config = dict(
    d_model=128,
    n_experts=16,
    experts_per_token=1,
    d_shared_expert=128,
    activation='swiglu',
    balance_loss=0.00175,
    balance_bias=True,
    norm_eps=1e-06,
    beta1=0.9,
    beta2=0.99,
    seq_len=512,
    steps=4232,
)
Below are experts of layer 4 (counted from 0) of a mixture-of-experts language model. Rows are named router (the router's row for the expert), gate (a neuron's input weights, with its number), up (a neuron's input weights, with its number) and show model dimensions 0-127. Each number is 500 + 50 x the weight over its row's rms, rounded and kept within 0 to 999. Numbers have three digits each.
After each expert's rows: "mostly gets" lists some tokens that are sent to it at least half of the time; "gets" lists some tokens that make up at least twice as much of what it gets as of all text. This comes from a sample of Wikipedia text that the model never trained on. Tokens count by the router's weight.

# expert 8
router:490543544532522476412470564495600438583459441541439526520397493574570528574479501580391564403425498457429491450486447490468525468556487536496508479477472467542463539547446598420571521503555560498501444618541514471479467477457499572512414484574513516521530514437436499533509451448495472450518585446537563431578510538581490382533463480598499537530519429548523484549549498552518485520472
gate38:536470509537484562504488456537534473481496535476445411509524472601550541531477505493410528542466537460432578530524534508513554403551559435598549439526514424560527513475550596506466427430436415557571591523448462450505527568517450550555581440502532491526467525442468515547479613479462460472461506415462476509522560576415519524526405425616504532535554512497448480581578492461475447443541
up38:501492535476542488505482435456525480540485521512529498481456563552494544510548456464474559427489471486339598356441431459477490562500523432587552463555524507495635435521507584512453551398499473498531527448494509562471425526526478453577396448503548447503484514480410443505508563532524539533531557454519525494472534513528464484548447507495536428583610504584523539441424514536479404570521
gate39:584519529531478523514519465528454496530453438488482467524510531548539491490425490533490550610563422477621472430502528503499436453528471587536616486515478440523483676472588488481464504487520516503590498531562521496471453577519523482491529509547555485411536514543476529518603411442540438462511555510457552399462545563566524457518502473561411476524364507443501430571434524498560471466517
up39:549463492537456505488507520446436485479449509522600502468521523494478519503456459474465487576503478467763456453521527507523506433521511535504552477561452445463504624491623521502446533495537571468608498509542519525482461504528497511487557549522529506511492530518528573563594476354509479467481512511501522458469502469551570542448509542537497441493350467559504430512542567483558508442476
gate40:516502564500525487572384570528481488446460463478536409450492574506570533544501476522513461471434542470478477531496501504511385467492443514480482506437428541491474509487469485510585505566506471473459631474538516624458523509483571552452552556514454436499516481489471417494471449477504445460600578474439428453516517530522515497635514626501575513612524419508484486549464561454566523481371
up40:548473512435501528493479616469487463436566512539576528491466394448547453553509473503479567459441569486476471579521543526491477550449434450557417419496480547494589400640442469569527473494478410479427499377386516585483521495553527438540533458440486514432502534538504448473430414454477490551509489463540470526542513557501544438423504545478578457566521508494461425540499517537429554501490
mostly gets: "the ", "this ", "these ", "same ", "their ", "The "
gets: "the ", "| ", "\n", "The ", "his ", "their "

# expert 10
router:517538636482446492473538531471598455516472396532501467541493544540507493537454595562398540431387515374438493446507402511447508469553481562516569592484460530520463503548457523509563562566550503508438450539547473573504439422424490586447422531507545606498522437504502472531555479469490490564567515481496517480512536510541500425482429456600482504547546443588495499474518460547486456549496
gate8:359460506520568617423463474436513449599525572507486452485480612455506516455474456563540501562466487457433461401453535500508508590529493473469391477558470426547440449543508545515488438466498528537430465409512494554469534517517509500520453555483500550473630573534479483556493472432464526504523492555559564421562601505562516533467396498440521534583499535541527470483483494604491507528507
up8:523513580508563582531382489645486476444515481558480552425458512499543495492558565514516499597521492440532437424419564470551464402458448419554557488474420515552453462456552454415537486476459531495463534458613465553549487463527365443523568433569484544470508581508503493478470437573500516459515577545484482480537469542493515543507469498488509490612512507460527538520480592568467504427535
gate9:438466502486409549507569407414544457543528508421496467463555434499494533465444511528481568496475448442468548502512410456484539562442488486441473549487486523538493510533419526479610521548499474469489519529502599572485587485432618503531475474414508613502560523569479552414551540493533509605494397486469577531491453468489513437465493527421550530376515578615547465427528531490498478490487
up9:502389440576522581539519541515468465471510506554557430507486497399513584463426367576498553591552523527525514486429510420460505431489534555494548448524467501505466576482451414511500524476430532521527553439496515555507535604568506508450553473579538476455572424461442476529474418439430542513509531554450410512490520480606514576432417530433489530449543517441453459486507534445502590466499
gate10:483498535492559573538556566499537474502452586491442471476468501472482436549529539497486465516403504494482464429488404495553501532603459493468552484559521544530521528579498527447593485492554557554534487528523395445553416439449430515450451452415480409502629505411535515593540529448446510624493447441512479517450387469483536473495533462517484531549495586589484478489457582522450490535596
up10:465569477572489503495531425535489472375485491567496544529506525564503584538460475468545472557458476501547459498451555469517465484455504480486426374506417470486469508501620550505443544471452509449462439511520513429482445613503546496517503546573500453452547514570482539598378367591512479463499512545541578453504592567548469494484497532442528457531550529467482583431547487434498568423573
mostly gets: "10", "13", "12", "11", "19", "25"
gets: "1", "2", "3", "0", "6", "4"

# expert 7
router:525558572449432470442532556541560474553464395547431482576432528531488521547454546563425556425426482407416475468480479488449448456525453536562513585455466521542525530571526599454523546604547590466465426527513465501541414434484476495509505543510532570540503427445445442513477430457488444515574539493492557488561530536549488433591470508578439555555544446578558524513499441557523447500466
gate7:521508538467490497408515500461524482422484567494433479566477564482496451478507622509476496513548391445325482494455537500531545467513555547495471435394606445550512562514548482453483514497555460523436549506424554475513483532466486471497571479600516523500580510458485421483495524514583584475569501472522509496510475515553432496541467309515497565492464509484523521541557595574521509491578
up7:449568529518520536421466421549529502484436501552499440537501483548503455566491530527523563468530307447547512455490503458462575449552563495415501463425541414535468476585554479486481534539505480549384526569375493471523482560475432469544569448516516489562472471430486463480477447511571536501504508414512486516503479459529551512550513459425475493518484504590591507513641430484419564543534
gate8:459507547499469488488532476415481505534496499457498494443542504472532488567567476457477531490472483447420446426420551495510449416577472513589503525477438501564517441511542450549449418550603517494453527464619539550583522507463528587481462579504476433599584438532569543589480499439500576490501465535496462415473414454492484413454563530558555497474534417489468583563583403482537483520419
up8:507385526544461504479633505452472488537463540469533481553455481418543565518538477423467566465501495505506418377519550483444549413437621503568452540525432504518589484529513554540443553574482512460578457447549479575590549577510553520506504556443442401583554452486496533537464476441532550475530539494549538460475503490439454519480485556502519545461506397429520552475551432431536479435502
gate9:562549540503492523359469451495477515542487450501425448525519486534513461578477589499470576516559426505472377542512449444421529444591461517486436533488528526458554513466551550473449524501598434581474523503460539495561417463485580492558550517595556463515550450548499388451442507435546540491485546459549452440474512462515488533531529481432444526584431401537539460521523519489578530466622
up9:518514432504496515536576463471519543493475497466559519462454479528483522476504405519499456532438579511571532452537411496477460531452437498618488485498414548427554495490529613560509532485396602492546444516516480553478527512541546548520474639499482418555528546463532538530489598528424466553443503545462510537475440523458504456452507584501423529514478590481512607434434454421375459493419
mostly gets: "ov ", "u ", "ka ", "ara ", "z ", "ć "
gets: "o ", "i ", "a ", "an ", "e ", "en "

# expert 6
router:457521543449455442431420531539547484560503362499508495557453547528561562560475534537456522484434391373459377494453489525426491476510466523503500547445494526475563517516542504469586461522493561520407516555614457480522465406419511522477470541542528547501566488462440483509553556474444528424505571575490503468523508560561509474599426498560483569486543452563540500534515513615566441504494
gate5:476474584491514472485512530465531568488492549531510474555423523500538581519435473496510522398486464546378435533392444461488454559451396630420583498530493427478502574447488528438484515420495431542501505378585439502495498458499566446559570462555618522482502518465436528534485513544551505578514533531438495563546524470483382494500456454486459480559479509568516488571524508454481509419551
up5:558543502546557486483461501525492534559447512527500517541568484519481572479433511478484567462532427494532634432463529497553572454511470397555561532560501433386451388449545488416504473566531401452487537553492479456536567394518465547584533509471582500448598487528469506510438495501487514535445474547557477495501482377482531535435458592553470491432540468485462530445550462470617438459523
gate6:466487479534458508555532477526556475476486501466479475418503562533477441495512476464479432534526553516475611473508503529461411504535521532496557555460508467477463508566602495397502477490535503418527477473524564526409421446519498442491535473661476610531566384389463413488498563482475489544505533443508518517499472549504479483495477491363606535422460427564581565600485462533476490562457
up6:520542512610423561543562546445569541491429492429482456479527398498568389451483524573466484509507503465512524578530518623613469504487500509582486485443571464521480505507578592474487495491466427446454495460403531505550557389564527519461530522558555449503464418433630514524477482464503560581428470509438485465475491445504483544435547471497442507481457519494551552479583458540443507431487
gate7:488460471500511572421457461417530473430556540491517611505405529477511538501579477511458523543496470461384490561558596488412531510459522609435460501462487476490592493423550512436497447564543478479512538568439472557578477565464423536439488518484544490508578504449555459538567580515517517475487443562494530457558530546435428442437506557528487647470523575444500447520518513516542429428457
up7:564495417528580541570454433489558481514528532499454517466455516496481532516439448560528432442446548516497486477488620628499532494473475511546527533451446608399454554468502570544503496494530639474439487440558532466452454477509482523539536441395421480498476656511499460558457474527415401443516471508487494492607522469502508510434489526432526462529558524436524473480539494570482434551431
mostly gets: "sl", "exp", "fav", "inst", "conc", "comm"
gets: "ed", "al", "c", "er", "ic", "it"

# expert 5
router:445551620473497462460509503526549504582499466511456478477444545538506604608488506569438562485442456368384477509461412548496473505495464520488481576449419459580503582521501540455519613580511555484460444596527433546525489500434434540504487515532540581488517460480399453533518482451449410537508568477523565451475467554548510414482458491513504526566580494504580566534495512553537481542502
gate5:598470457451487474456428544560570509444551485486486467500462599463577515549529472457478507544541502420483424597526430502510528437532416506478488443553676527622510656439558492466517534527467489546516526476442448485480474458460505502449530529460518558546516389497524561498490499465463489558521512448582469612490471509483446481440519495504517520419521525497546477453449444595478397496483
up5:478461507552480532514447446490506474481500537494512524461485470476498467487439468465485571429557496506613445494441606482471501576526456527458481522611507490413535518461573418505550474456456455559648491533468524330588481442523505508505533461459502522544544549528381504569532354490425515470455506519478463540567432504560577518532435491563464501410473513504440547551570477554484474490461
gate6:489483517527468593475441497432555484445462501520366381505551484554631458465486491513477519546438494507567512495493426440470520498514415446552481501582471502441571506512561493520575584476536457491491479428534539472481384532438528455513468544592467488504507431491492379473550458501546428578498499415504483483480597532529458434539510528476490551578598569521534504580467481572574482470581
up6:478503498413502516461314510471483502465474535506488461547496512549531612460509500458489470536452481496537557381353481478484568530491500447461453440507472472507549465567680539476500573427516495499454481489429542478526473561433523487540532521485533497540499424543474404496479455413592520552519448446444561521502530513542494531438444545508593465478595548538476456561527491539508512538575
gate7:518532484450526470412563561512456482466544475459433515520480455444506585557475425559471564445461570503385552501601436547526517573491541598406509556518538453433542511498519575524478520467520497493442563561486492544483514609446516439497448542513510536457483608432532441584500465530481549625521430483380462514476376552523503522473429437555524548470527492464507574522517481426475485489448
up7:473474499516572579502487480486499489574468534549489494504441536573435498489539602419530439472450457532578472452534503536524486463509541469529473536383483500518418395450474432525566469425420422614493403487488619438512531448462512563516436544419426431509481486558500551414503537502447490481457509572484549426551598558496459520563600535516553392497466448528573517472483513516463489528525
mostly gets: "’", "ville", "'", "ina", "berg", "ney"
gets: "'", "a", "i", "en", "e", "o"

# expert 3
router:479539561514489517438466562506607444515437369560485461519491555534515499560470558512402521427455462367477499418448452537468478426548465557520594519453461532542470478571457561474557539597543573489458451534534416537547446433460483530515510492502515574519520462494465463550514483430429438502572511474513550456518558558557444435540469486572422524568561509599509512547576442587499501493462
gate44:572599481481513567473530599518453510487452444400474507462549431410531480511489517485452466521502465482509487444580529542538475486457506492492526461560488570452491474576429533355513483537520503532467531497522495482496455505518487635605419448506514435482551445504554552490514476369448567410552489504474472503523501503490558474431438451514486512602488478619452447582505630487537404509485
up44:541577476476476513522449601579515491444541438568507560512520446563503476502501535434452542492527467467477462471550605447514488403530498384591551416542496534486430480542498492467441453498525521458480548475553519504468482459455557510596609443569406451392414464428474524556479497496457512466510444612498494560593526517536496477506457387621491540503520517467456499549549523459529536518587
gate45:504459528525449530474494540519551427503562506566494401518478585510578500510565444476479524515515510463461475451552411509458457532491443509550519484519548541492471490558541461519551508485449469505358464512572444495467397519403550583456529457516546521510507507504419446580507406572482524515547468525434564538512468471567443568494495398614457590677550509515418548565553490516494495540518
up45:505593526445615513590511454483472600490460438547550558538565401441424477499474496552511564563459516501539488518497528488442547442443464523465456505491499463423414560488497428432513553428464516440499642441461498452478489438510427466562509541447538512474431505481530445570444425463504496504499498513545555501554551479406568597449565514519559480509395432484537551536467535580540490444428
gate46:448477520482562467423434454581502517614478448458521419408512516537536512537542583503484563440522434439547563524421506485533537506450525437411535503471563512544562577461500543566542519537642531507477466543445515528567529479508357469478487560427429479503578482574535499432490457518528454529469488559522539452509528431542521417504470577479431453492390492479576401453510458548524523493517
up46:481576434469511472555531493507460444550459499409511606550499433514476508538566553532474422457544374481616542518513542505518554538445413496476456426516387491483579566503574555483390546558492481504534457609536488532523519441483394510479528468545515574389532486567570387475500459414436437426485493490519521486466564541454554536491497435498463451451483544488547512525507447540526506518528
mostly gets: "% ", "four ", "two ", "three ", "many ", "000 "
gets: "2 ", "1 ", "3 ", "4 ", "5 ", "6 "

# expert 15
router:526593535444531537462492504568595441544463470543474463542450440553538513607414552604441511442371516377457511493454438472530458436498419461539491509521452443518488494514470563455551508545634495511473461466540448489515479499470469554474517561558507514530498449539489440534531542403448435455511518465395522473534540538522545461574526443531480546534553503520535557505528441622526458613525
gate10:523495553542581514495459475443498473500357551479536381549552528477579484523581513541441526547463460435505504490518594492443446529557442498575507378505467546469471488472399552573451494500479530523547529470540472400508488460528455467495515547582417532461500524608440549473540490480547478559502557540519500467478570463412511472598493475534509483435469513550550565490489540568349586522460
up10:539447467520560539416574501483428445463579524470524576504441492571547492520562539608479511439484515465452505524465495485473506631512460489337599584472567510487631455486443401548516485511475488581474512422513528529508585510494382510421534520481525494497519506544516466444510476543562565469456506374468472536515491485540455468429527438554473456489555462493441470486537519418543481454538
gate11:419508515505537490550458489575531454521464440476465516482502477539498592529452488510456487594520531511497556518485593527448511452575470538456500564560536483524410499479535408373493446518461592535488545417487476485468525503433391455552498446559432549498469573450563488679466460373470472531532510537562502454494528494517523414489491607471444490493443539517502508473493433580571430545555
up11:484532460428517564514414516486524488454450463476480494542544512526448510613535523491518476491427623473565540562515478518427509418502459477452490439614541467529539604444544518493530486431488483503494515491616443479532418458477525584503469555487366486435522526496462543523472485370503554563487549456475454601448496543489513514539445567553544552447509650524528531395506485463526462512554
gate12:494506531483506515486504590519542505434517452573476457461445486489533560624527543595454495501567524473429519585415537473426554587461523479411498517562444400448505475478474559403534575480583526521461610495483494505485536536518490497496492517485450492514421547541535551546462530421497476511515513429444469533503529475564522489530536382579389621558452562410503468466446436513440536425465
up12:525442472517438490485393449502485411474526539502532448578553549490429503379442485479519471598432484536625503445583454381470467479501508443497457514444555505469547543530523463532510501513535515543581494544505537431445525522491545466474485567513526509613557469464511491495449374645505594520514430575509484587480564490519531573448529528456547426519489426520471552462549537521514574521494
mostly gets: "NE", "ł", "â", "lad", "GB", "MPC "
gets: "- ", "\n", "H", "L", "°", "ah"

# expert 12
router:459546535542500485441452504466519461451451420510392444582516608551526536490478553510305563477495500394470407493509488475455431511562514551554574489507446431590531545495544506479592484581593589521481476463500475556583475515490479489468475500493587594487536491415446519493536502505501426475485481459530519493600499515511556489509462486468499577595541502470463566503565493517586481553527
gate12:493473575558449519535601377504504557546367413538467480652518527434484534565524527481487539530475493432421420477540522505505512497459514490408553472496584522552437478538577468521546572524533507460451531451532473470461587552509370506451481451491572547567547501568436503519518535417456408476409535517513478522550416467486468514513507467481569494528577503465502464522411539459498513564500
up12:558539418466442479463444501509557539483471516474419380547517440588479513547468457515542533457563433528569574502527530562547411495461468415566457475505519460528508494476470565408552489600415522521421497520520438529555374475524524564532415489446369460472501448475533526496493525472532479595493558516450407598466579469491532506495517517505447484516419565535523524547518417506581475475432
gate13:527467504490510593567403504486493517518566454493422528475516607510454512464544511421409521564500573484450404458487452568388441520619462487539470575532523509552422529439523589492552486550438560517455539476504462535521564513469504433446535543516550514472505526545450520475465438577500500576466469558520450438550555404435489467489430614481548519504528497426516434571515452525479490368525
up13:471465505483504450496526449470518523495490599432458512485609488433462486539503508457479561458527468472543472542440434504404371516518445502611429509516573490421456543499433541543559496532599539568441479520437612481501533580562423440449530491490422581512515463565548489477446464472557432644536454504548542468547523467460627476561505483541511468480462442483498531551445519521486449510575
gate14:508524415590518488595501468514488531477452439461522433552481563571456516499506583474480377448489431499517537481538507595482561426487501503436504506471456454586481442437541404530452555450479441571414471500559382543480485527604574447569552417502481497479457510523382482564592514554478529475520593485492515461504492592517470530560451484499528498510441522583481504487469498615479491435543
up14:477512531421484535488490553476523491495422593534616548555541431619417436549459472373514490452463525524518453531507558483558570578398472463407526525491531561597447425589472488468490496498460481513533582526446488529409468537491450590499501448487459408520441531534483504484485506451514505578579507513444467550493516417531435474500525500507515584480600513477562452415508544516427518431458
mostly gets: "== ", "=== ", "Votes ", "|---|---|---|---|---|", "also", "Location"
gets: "==", "\n\n", "== ", "===", "See ", "also"

# expert 2
router:565558635536471489465474499501585412496411391550473516526470551491545512588488551542364509472478459446466504455429414518465476484563418566541495552466475537514494496541504555461529583578517529474474427554528498536576440499495425565464435527544555553613506471469517516530508433453427449437512524500508538471594592553497468520497443450570486508529496460599473571543495441542541443501464
gate12:503446563422480617573530568460554473544521474565437512497456545602587508513558514477475502526438545498461526540515499550541447554442417478564496513456483476537417477536497599567463459474562496499450437544535490598539518528399418548586492445427570554442478499554497431516540546465521485475504439406401515572476389501456518502413530488512502495556531451427473463540552501483448480605468
up12:466416517519530534495562452525474516509469524514490503510539461581557430512505480526521503542438549503466452510511512432538597492557471439405487540505489534471516517636450564552502495550514559438484539469501481603452524465466488452544528416471575452665593508482544451377454572410534476494592509399472475439460571499502484518535487473542509490474421496522451461502522529352513431572469
gate13:466530462568399431542507551477564501528477457486529491465457453515498493573531531541446457540566497495449436561506534503462458439495317548488439530434440560517427549540506485511475470572526471629521467497467567511518581554506522575378584472558512446575548548527490447473419544561502488546525558435469488532459475554575443466509436465535545440469538393496499504490463423486540597498472
up13:467471478582480476493549457459512486495468483485493457480583446568414511465530520470453537523493411518493416599378624522520516506505459521607442442443494564451434588434578446495502474561516511648548464545531523430518548484471465552483590507540541518515517550436549515467446591513425493510448552466544437513557521547604460493555468487466454485460424415547511448517535449498440517466563
gate14:575551544542445498450522496529489461548510456435545506550534452451520503466423433512516459557448486474486426430609364496451517559524387518524451504480505502453473507505479576416553548408584489540478455408516474466492477546491576548488489388574465527469518419533495450533492486435446510504469624538476580530546538592541556501496480505603488469548544587479411512573485443449504531466560
up14:574487466517511494552487541455496390471563429599491521598508447459491472464470493565529459515452379493443474471426545485486441575538463497526586466516493454537455529457518504471457576567506446434451530479521468513550478454452402530406587513511521533518505380483556552546469614495602470499491476518545514497473586527473502501548386453520429465552522486470495555565544612439567514549579
mostly gets: "became ", "part ", "being ", "some ", "along ", "left "
gets: "a ", "as ", "was ", "an ", "is ", "one "

# expert 13
router:550586603465518459514534518492541447509540437547440454536425535574508565520437507525417579456376452455476450404492517538448493434517407513538495602481448462486475553560513585507534566541555532465462443536558507577559423514451496555567496560447604545521513440460444393576533550463474468444559491458422550519511490523477538466511442450500476563537577504555573513552539452525524460482470
gate10:546474449501515517480486430461564480531469445529520500477460500425535616502391568446468603460442522486500416513462455549418549550537422529478468524507579442520572491533480478471593435546522490427528486532507547534547365416557468488535448518591540495443528442415498525452478547577461508446523481399431439448538528478513517466480568511519481546536439545510557602578508615536533514453475
up10:478456532594473500477525551510542434401491562477496518540576467541593438500509487577500374563563535501489472542530565493523550379580549539454536468568423459528392466452481560520549558416469495496506565450491471520425603604462491522418502472522456480556436552490435497571459524396500549524514528522542614475530430515522472550460467479474531430481490483518496404448516498418456519494518
gate11:469565447634565477486465481494494509440540485437478484435487529522578432539531471488468434442511463484400480493465477464464518457506500521482463581452465474474528539600499503485554439598510510515525571540570524610455370573435466484507548526559481539531519411477473532589569429388507420489482526469519484533480521491557632446412586524456516580524548450530501475559470492531570499506426
up11:524463448482564475485490514539455496565464474480503556473580432461497578376436491473514514478474570487460511448476465481515490445523538593446539405530523595512499407488507480499465516468561557519524521544522463453478580417580496425452427530517508515530494550627461611478456529599535455535578493572481562418458504501466477449538612646507518462504487476463491443399421526517465469512445
gate12:511497512438473482413499547513496506455576465369494381508587522559587462530480598532465535544414482456531517464525516621502340504546503572534443514562521493507491548477515608395567452522577508536599516550486556542524493506505526506512434487494574571466546459464503467549496447448532477453539498491522544428506503435561488491479506392497480544466548501527491493504513416492494425590419
up12:519534486499508476458498495550482514497584499481444433454420552513611515434435519530498564524463530501404509452571548550537538561559458599458534603403541422467502568467430569573502507480462511502480551545558538509541504560484452532549550503481502606503494501500568508574458556480510492499420416502480571455481466499406485521414535442448491582351518463538517477542487408431484517456395
mostly gets: "they ", "would ", "she ", "Mc", "had ", "he "
gets: "\"", "he ", "K", "had ", "G", "J"

# expert 11
router:453558637469536508434482535502625431528464444542488511560462493607539555574481557518429581454459454403438468526422473477462444454567470544566573539452483470558487543558488522441525556561550519459476437523542413570587469411437467540483487551534528550520563472441439487505515451433482483524621543466476512474517434548552490419543464545511485544513538487539534539562527460553532432532501
gate7:518447597460459532515439492462566475461511482504488473569392556599590531477473494457502603526471448481444610504473516481320488566518475500462594536371509557531494501404425492541593505521540487507551532438530464541537530540469422613466494448485494489524491473461449501521602512453463446545475593498546498517496475484491533532519468538458572510469473438548500529489556450508502465606447
up7:440562450544530489480492461538526475468492497492474605416561440445487458507503563589496392506504473512500443535531557529666555464457472494495526539541471525445507569613607523505454524480472494466494463583470478454413470473442536453506515618574591466527516495497526489468360579544505492507585521443443564481489529574529475474527499452469389522466566528514583424460480514432494525513492
gate8:467530602450416577429456433634553511446576460455465516567501516527505505502582416535495467440460554508480458496534576581497453547517474486473418548434446554502394501627512521417503539528471474549441540491505428578455490471557466485561508499479500495538569476490551440526447444556563438458525540405442447457533469572485507450503503544489459488479568456553601443555474427522458546542547
up8:498504439453555403533483571490421462494411546509493516465489482431486540461555498482478553575574478532381453523515413462463571533413592514465429462529504563498562524430489502491493577506505525487487537486398472484454469479517448471553567521671462450513483456583433605526421544529459603484455538469573495473531501538541430471503493498474488583471566451499500513421477566551582555527527
gate9:490536614457501491487534458585490487496502564606512498492411461581408612465491513487520472506431482497543449545552423492474492565490525527445517453480481553503607559599451468435433515510521494471476454477441462509503565562436398504512585515581426513572538487505451519515449470463473465562596501583513497527377524568477581401565439481458467596481504442468487479434484491544514463434499
up9:452542507480534457483560508514431431525451484578512518536489505426591608466578519546468510428446546482451379488569463540443563478529442442547439388550459483555461497512429501464478469522460482545521480600523491523526581507490556457464534521547492572446465462597434483500593436533517479499479503495478605505433560583539433529625536421498559478463463421501577564555492566554473501512477
mostly gets: "), ", ", ", "\", ", "\". ", "). ", "., "
gets: ", ", ": ", ". ", "; ", "), ", "\", "

# expert 9
router:500565564473458502473439528484588456495456420538383495485427481546504559525441528544393552454417475358493469467448509542507427497532427543513506546458487502554484460602458604463515541553610520511465453495568512548542440407400504513518483515511504614542598485475451455532532445488484458472580537516525567523573517542575518431521480461579437498542523521518573536551526460525488441533506
gate8:455482588573563595487636501468473462505523454534445485454462606565481495499495622499454472583383501468519485440419480492580510449562500508526514479488492424614462500467512511508495431514476481514466499512533426534516523518548337547497483564493512528493557504512578580624517462473390485475509547483489491548522470471613494463494496417494559564472476531438412477509482470487474521539449
up8:495461513475491486525476492596459538515501552446462563499490524471489516470491572658490506569510415504439547453422516509506610502531433504564460506559555492550594444474501536464395526511525495490478479486515511508591541519536519533493446512398557531539473421475508413470568416515403441470616502402478552568527478553535585596503500551474561544464515439517418528429486540486541420499416
gate9:483447579578472445503538485482490474491491503518470514447353512486563559469427509521439519564438492515539374492414540470514431460538513600472558536427508556473440501492485493496496447473513538462517515558533539493446576476475440394501568422539512553560561538448557540490551499560526513373502492414492482595469568493601492478511479439444531477531557543515523447569453539528433536356489
up9:431465503480487430409515397447475484505540427459533528524449454487542479476590488463515520544608546492456476578410521375407473471505522466534470466531506410532503478482607566422499575588459465495617547539493457511560423516512518455510442481594545513553471527506514602561491554462457616487498564521488458463516470528498455479452472527509421540469571498471514436613470495429502562507534
gate10:584535465470536381458448498510490468517501431489592454421503445520494555489544613583480511462533472437318522464398520490501566537484522511474544494500504488593541489435544486506487450537435474477513548500450428566474542511497478576571505456418514472476491517474403543417487458541466514493517475577497535545557495537451465537473547586489416526516551453474516459520401453651532509563498
up10:460535530548527515491474385485545534509444519525464554518482476425524574508544560544518520450555528472427486526517465492461465406436552535594468441496526524529582552434575384413542582486517483480542514585514504503485487591478493461517492531513581484592448520508433531574482528432477549580484506538427448489337460522524381529550541462459547560487464561483460475492536530392498457598507
mostly gets: "201", "198", "202", "199", "197", "200"
gets: "201", "–", "200", "202", ".", "("

# expert 1
router:499510632497434496450511601500570402565408449490440488531437576551569518539484524550404589468415516438461473480480491509526507450580483495518530561456501499518491557588518544521517530538523530476492478562547446581520470395352470557436441517533579532562542419481503495498499473480457499496534513428450455466534573533561423509532490481560437544518554463545514534467580450518539391499466
gate6:543453490510436485531467566631519511585425510466450495554541597547542453592487503442446438520509475513604546590458552456550501458549492534507477525534571576493551493585476504555486467494467528409477517536527558491550516490507376489449343468395445537514510463588430482534519459489461485434524503432381482421489474511542449502494513445518501509506419542563533479484503528545451454545421
up6:463580465532507490531567454460463490500475492473517670505479530518451515510589570557522563370484498483486499563557448580517560485576431494468533559436454418545391487491500499474475453473511435484537551526554378535470571510456583504488462607602562517499496492441530543474496578503448478544495497478422493512453398471437465474584547383458504487515495508528479474576444528504544545459479
gate7:521525612610446443498555553488522505521446525486524519549560459476534552478536643478442467531483446477477534466550546345527474437495434494558480474530555587436480455510536541490606505479544498479417424487481619582503543462585447502468575419475373536418523541436495483473520476495537495436488523459530454456494496528488503537523559650431514463539500525467527528534471489492544504463488
up7:446518564495463517466540535520455561545479538507478418440494571563520524456562529487519545445472360477432475534532444553493548440574534413569575518540530465452600431522561479484512463426527454492503473578543436491587571526433540493419488509421486526491547390509542540472492476538428548529410487500592462494429440506504535518489397427417469518482507554506507412561408544558561539531480
gate8:498488507509483459394588562494568440487566560504501452519461587434407466541503515459548507522484493507441468518520459539447530519494473466595557501509465401466513479492539555449481499567438476430465479585659471502470428616553445494519391507494486487520505481587508515600441520513563456468516553492501508492504497495493469536410564564575461509468391567572451555463453402543509435519425
up8:449478515507391517438504595485532476574424533514489483554467481521453430451569475514496417615476451497505463534513583413505428541484498460444503540459369492540483482475488468525511497592494519503467533497505522500552464487585466547430557446476331463429450443516538447576505478503530558443559536473482522622469515500440563476418523497585398567475454464547552541507556488512581527514530
mostly gets: "with ", "for ", "between ", "against ", "during ", "into "
gets: "of ", "and ", "to ", "in ", "for ", "with "

# expert 0
router:503576547470482467433503498543571447534454459536408560477551552502535528498536551546411521441465532338545475554445492553461492436514540586552496560430526465501556525469483571446486588589525507497553426548467449476594505401501478475456499538492610600549552483525412499560546413457513455524530533439462503483516517543507517370531463504543440559521504426554553478537480431509523444529481
gate5:539531548554481463420529433478580447510568507539437465489519431500542560482392495500447564605502423496549455444565473500541460496595591572488606524485525511470580458494419513441490510416545478469455475510514553516514527575465587566509626460573445493579514495494506405514436481490530368572496551449429481519450485459496545437498547523518470529489510577485432411477510449440472478529514
up5:522512540525421506534498575487429567512539463546430517530507509590432500543464557434476488507488546546550501478517477459470479495431444420540374489509491522379479606547546578493465584610401542513546409502521502506498534590575431568468542581434508457558505487589551522545478494553449542463445432552578481451514474549542489486361497514455442463478542455447470463483449472451474546521523
gate6:561494510575576470513514543421502506395447528518467524580484536454525460584533594440429434553547531463504517559510514455427531473512490508435451450500480518468523489562485566594482501377457563597461526639467566497404451472446562480423556509471539577483475471480491495509570515520525474451508476447554504522494454417356457474490475519433486568494495494553449510503633511538466561500470
up6:504625491483538531558440420552525443507417528600477449483528454453424502503490488429508522549462575561508466450438446575491476351548546523534463447566493476490459545498520543421480467523466498571565424456435542461557556574480519564536543474384601458587508553482535559542482521534465490583451518460491489516460489496501515461447461453470521544515495383514557443495485520391525548594513
gate7:585545486518519486441512547482478527526505429492426451583523566483542518495566532505493528429547585457527534639467603474447547516491546471623451557431556491450429550494512462459514608495544486467542444497473493578516433422520558482483415519427513493500530492406454444547591475467488579492443533468553438522490510576493559464477475461482388482505489389549438472487528474471595433456550
up7:500443509492540513487496526458548536487392546549463440574534540578489501494568512553480459437421476489420458504584354431491487519505489511456312446449467485525498555427446506565494429532507591610483537478554564410462517459509541469502607480535497468522343478541578429532509536465530516542568508535544555516510570522471558475448542467442496479482500511483479483516475513539450540463529
mostly gets: "=", "\\", "{", ")", "idae", "ww"
gets: "|", ")", "| ", "=", ": ", "("